Experts of a small language model.
Training: a variant of SOAP for the experts, 500M tokens, 3812 steps.
Below are experts of layer 5 (counted from 0) of a mixture-of-experts language model. Rows are named router (the router's row for the expert) and show model dimensions 64-127. Each number is 500 + 50 x the weight over its row's rms, rounded and kept within 0 to 999. Numbers have three digits each.
Before each expert's rows: a language model's description of what the expert responds to. This comes from a sample of Wikipedia text that the model never trained on.

# expert 6
Description: Indefinite articles a/an and word-initial pieces such as un, non, pre, rel, re, plus new, late, well before nouns or stems.
router:487548510593571501539472544522587546538501425520466493437529536409516543468483485447516434477489548486549501488554546465509536471464495507485450517539489575516585411424473476444498620409523502

# expert 31
Description: Individual digits inside years and numbers, especially the final digits of years in date ranges like 1963–1967 or 2018.
router:503480576602508442439492497519525508465531504460447523465545528487541493616420580477454454425486507503482565524522510431507447554424508491486465558389527542464567475463495518400529589381604522

# expert 27
Description: Second pieces of proper names right after a capital letter, e.g. Nuremberg, Kuala, Kampala, Bury, plus zeros inside large numbers.
router:489487490609508488396450499576490556510484430498531393505627507402519473538420539610455479500525585552552534557555614506520482483522487546508463483481490582525471488474495469457462542393525485

# expert 20
Description: Nouns for media works and releases, such as film, album, single, series, song, released, usually after the or a.
router:438517560579525384471464489507528608521527528383431458526499556463552512558425512464408501429517537520562469549518580492489459471502490531441465622457510539520511484423436507414492574477605477

# expert 12
Description: Nationality and ethnic adjectives or their suffixes such as American, British, Palest-inian, Israel-i, plus adjectives like political, local, unique.
router:426514606525502480473452525529517530527514546510402504527555598513448485567409533530416474442536556418587489527567493449528501496495510570473408565438509538448491457424405488451511599456510519

# expert 1
Description: Prepositions like in, In, On, After, During opening phrases ("In office"), plus inner word pieces such as in, un, on, ar.
router:464474551516502475535462528483480551482541501483505556494535501430501494614498497497415391468437583581516500489490594473532445579461525465451393505514500464462470512511422497487459553487504514

# expert 17
Description: Colons after field labels in infoboxes and taxonomy boxes (Kingdom:, Suborder:), table pipes, and connecting of/the.
router:493494513496559441478382488526578464501453561467389540528497479511496499524440528529466479370506553480544563572558587480514472467479535536373387496431566525446514475521442528431489517418536552

# expert 37
Description: Capital letters in acronyms and codes (FIPS, IGN, FIVB, IDN), country or position abbreviations in tables, and year digits.
router:452531544552466512455472468550510497534449487390422441529547493391509532582431564543425506478529612482573528530559496463564404569494553567459425538492449563429565453464436492364489549418532475

# expert 30
Description: Word-middle pieces ending in d or st after a capital initial in names, e.g. H-ast-ings, Z-ast-ava, B-ark-ley, East, Lord.
router:433520535519512480443483492480453570531482477446484419461631448493470481508468557536459440477471579552447575555547506499589510537523551546408454525419511619494499448482516564502543545453564542

# expert 4
Description: First piece of a personal or foreign proper name, often a capital letter or short stem, such as Ivan, K, Al, Gi.
router:496486591534556502398443465478535543478511465476482539504562602481415538571495601552382463482518548434541505501524528427576497548508485516462438534465451525497533465440424484454465547428521485

# expert 15
Description: Sentence-ending periods, commas, closing parentheses and section-heading closers, especially the period after a middle initial like George H. W.
router:530437529557486413390440486563547543480515520436447470500594496505470524568492570507484506440531577496539511542592509430522505578484532431484475497466456624441559482521481550437445548441515458

# expert 18
Description: Final digits of years and numbers (201-0, 195-6, 39.-4), plus inner fragments of foreign names and words such as -ology, century.
router:496536496588513508508416486548636511500561559449431464501557584541440464509455501466462430395473550526508548474592548443510465585378531506442468534431530526464532465459454500466529568446499517

# expert 24
Description: Coordinating words and, or, but, ampersand and possessive 's, often joining nouns or headings, as in Early life and education.
router:462507558574505476387443545540570503536530533507428505477560523515488506522472561554507514451491516482557539502568543446512447527491530491484473526441490546474565451415375548464497527498559529

# expert 26
Description: Sport and competition nouns, often in table headers: team, League, Cup, medal, player, Athlete, assists, results, plus scoreline digits.
router:500533504521520431459493461557490515558513531506458453489503566417516557505460537499411446485561528442466478556547583509580431528488450550404438570486494496395519469474442588432528569441600566

# expert 8
Description: Subject and object pronouns like he, him, it, themselves, plus mid-word fragments in longer words such as bud-g-ets, f-at-igued.
router:431536507563512483501432557479565632511504520435465546373533545469469536500545461570440489482516616504478524540557510425476412494456482541396512557463397483532495469572489556498495550510487489

# expert 9
Description: Verbs was, is, were, are, has, been right after a subject, especially "X is a species of beetle" openings.
router:502484532566570431458506550556498570547477478436386521481510522459501554496508517555506454447495537433482556512523561463498489594458576438423406602472535542507540468440427523479453546435606478

# expert 39
Description: Pieces continuing a word after a hyphen, prefix or bracket, such as re-entered, eyelids, unless, their, within, and table separator rows.
router:419454474512592449523454562586493503554558533442495535486537500426460459595470521569461416495482545472506514605507581483586547518457543531431510582506501472522494489433460549525423545449547587

# expert 38
Description: Short vowel-bearing pieces after a capital initial in names, often Romance, e.g. C-es-are, C-res-cent, B-ro-ther, T-owers, L-us-ambo.
router:490536463575443495458504451569493552476563544391478453438578518505488414551496527555505436482592553506482481553561593485577466502427460509444470504489444531517553500575518506469393507475671469

# expert 7
Description: Vowel endings and particles in Spanish, Italian and Portuguese names and places, such as Maroons, Rayo, Madonna, de, Los Angeles.
router:489497531508505499391481503569585566490498543478441561460557544502406424534455504488410387433549545494573543492533616422566424529475507500477459490438422472404469499479460554495451549487523511

# expert 36
Description: Words in country, state, city and institution names like United, States, York, University, County, plus first names of people.
router:482438527521458529403429482531515530458563492496458523484560543427389526486430508482512518439505530461523527530559571469588444607520534498478403549434506586419517485469364544451522585414550487

# expert 19
Description: Opening parentheses and quotation marks before glosses, translations or quoted speech, plus the space before a table-cell number.
router:474454480573515463527405500564517524453500515514497502463601569444484489576457510453466419430438563511560570534493528442559503535481488501392469537428468589533560463481455504409428535462542467

# expert 13
Description: First pieces of split lowercase words after articles or prepositions: b, p, f, c, con, fr (frustrating, purported, sharing).
router:464492564547450413491503543520599581513465569447430494501507644417497550498481499485550456453471505476550516486515516455515489484533472595451468540492428517522459442528424560484459548490476466

# expert 22
Description: Pipe separators and semicolons in wiki tables, especially sports standings and election results, e.g. | Team | Pld | W, —;, %.
router:518488495497514429403484544517520502487457545509448422481557520483479503536464547539399458508510586521549565571553544466494435503484517527422451575520486575477554461525420578371511509467519573

# expert 0
Description: Line-opening tokens in infoboxes, lists and tables: dash bullets, table pipes, section equals signs, paragraph-ending periods, also family, wife, father.
router:413485497480531429494503496511554555536572563485408445507539552488421532599530520499500442457508513459506539503530571506509415483492579526524501603464476548449539437533455451449471546445575575

# expert 14
Description: Adverbial particles and prepositions after verbs (out, up, over, back, at, across), plus mid-word fragments like s-ap-iens, rec-ap-itulate.
router:531513544631430479519428521533525562542489530433427565432560555445478536484465494600507471489459525482501520590518564432502518525461456504438457604466411550563490517427499539502477495463515527

# expert 23
Description: The space token before a number, mostly in table cells after a pipe, and in dates or counts like May 17, 16 home runs.
router:507430519556465512465495543475552541511537535477473526437548512505515501549463580511536467468498546450505561555528545472502530527510517487483481585447424558427483469508429540403447539409588482

# expert 10
Description: Prepositions heading a phrase, especially in fixed patterns like in keeping with, subject to, provided for, presence of, during, between.
router:511527544529484422488389479538509570568465516426464526416515525505428516566425577571520490403439554476496499516517536461472374500459479543477424537428436612512570445460443502511478528470521496

# expert 29
Description: Leading hyphens of infobox fields (- Born:, - Occupation:), table-row pipes, and line breaks before new list entries.
router:431464496457495484479508535515595552550566552502387455512541539483457566550510582514508418447521550504483575506509540538453391520504547505478444602452439516456573415456406572431506544437532544

# expert 32
Description: Abstract nouns and -ation, -ity, -ment endings after the, a or his, such as time, years, number, extent, reception.
router:435440433569506458521410463508606523573505495423430473460545517429460542574457493486485493387509494468544538544555585444515463519533487542475486539372461544550517412439478477409501550452492587

# expert 21
Description: Line breaks after sentence ends, == heading markers around section titles, table row ends, and the preposition to.
router:492461534500492513472461486548491615481481485411384451520519522484425515596496500554489476499457520502548578485515529503520432500437544470483482516448410508454550430437424520535486518481522535

# expert 3
Description: Single consonant or consonant-cluster pieces starting a word or compound part, like f in breakfast, st in soundstage, sc, sh.
router:451539540630483501522501487480588537498548584360450516430515578419509565478455531540528463436456571533558525506554535455477461506441586570404484581503471526491564454511488541535513557464505574

# expert 25
Description: Commas, especially thousands separators in numbers (1,300,000) and after dates or clauses, plus dashes and and.
router:486490581569516416471425518551595579494528504466457526468586513482488511573394548477450467441541567454551520505516531481506472488495532494415494514479490511461575503466403454406428521471542556

# expert 33
Description: Digits inside coordinates, decimals and measurements, plus degree, minute signs and units like km, sq mi.
router:497493589522482466459402460565534546450561557508448426516492539475413501612495578528527457477507518479574604616559547505477515466404548529460440517465518569459567455521406574405446574358535519

# expert 11
Description: Mid-word syllable pieces of vowel plus consonant inside long or scientific words, e.g. alphabet, dichloromethane, nobles, Coleophora.
router:526442589538452494479431488607595617535470452464478488482555516463490560575525479534504482497506557524514474568555541468521529472480486573445457587495489568534538516538481458509446552411497586

# expert 2
Description: Determiners and possessives opening a noun phrase in running prose, mostly after of, in or a full stop, e.g. the, its, this, which.
router:467527509579542470489495579576555548512448467436467563446537610519425483570438500560530466465460535444563563581627509399484460532477560541428466565423482581512511435434449489439528521487594480

# expert 5
Description: Final pieces of words and names: endings like -le, -ing, -ers, -ed, -ly, -ively, -burg (cloverleaf, Tynecastle, Brahms).
router:564495600525467516456504477531560513578583553533503465483501524480482518463426507459499467419537569471480485511593611422572439553444587554474422537469533519441553459489492600487444548454512586

# expert 34
Description: Consonant-heavy pieces inside foreign, often Germanic, Slavic or Asian place and personal names, e.g. Kam-ch-atka, Ash-k-elon, Frank-f-urt, Kur-z.
router:491576583550473504414470511472561563473501525533499512509540595498413506524405541606455473499512529530471528550658573516554411574515573507467414504471437507466587406521488460475500527470597470

# expert 28
Description: Middle pieces of rare names and words, especially foreign place or company names, like Byz-ant-ines, Gen-et-ics, Carp-ent-ersville.
router:452507468503522514443385538542528634465479505501520454504586547523475430521498512499502482515559529480474474559578496514514401534420606514415455547492435535526473475478436450482448602472558503

# expert 16
Description: Pipe and semicolon separators between numbers in sports standings and statistics tables, plus capital R, L and V name starts.
router:525478594544557473408425511513499538539578536449481517489561553479457537491364571536498568475482563524549553506535528419584512463480562562458419510460471542481523448490445483463504506467534493

# expert 35
Description: Byte pieces of Thai, Vietnamese, Greek, Arabic and Cyrillic text, plus accented letters and zeros in years like 2007.
router:404554608558534492446414493540529489488510532519484434524570537519421509541425569535461452452479526467582545514539533398546395597531470538431494505526462543488531498510487496413413540461523519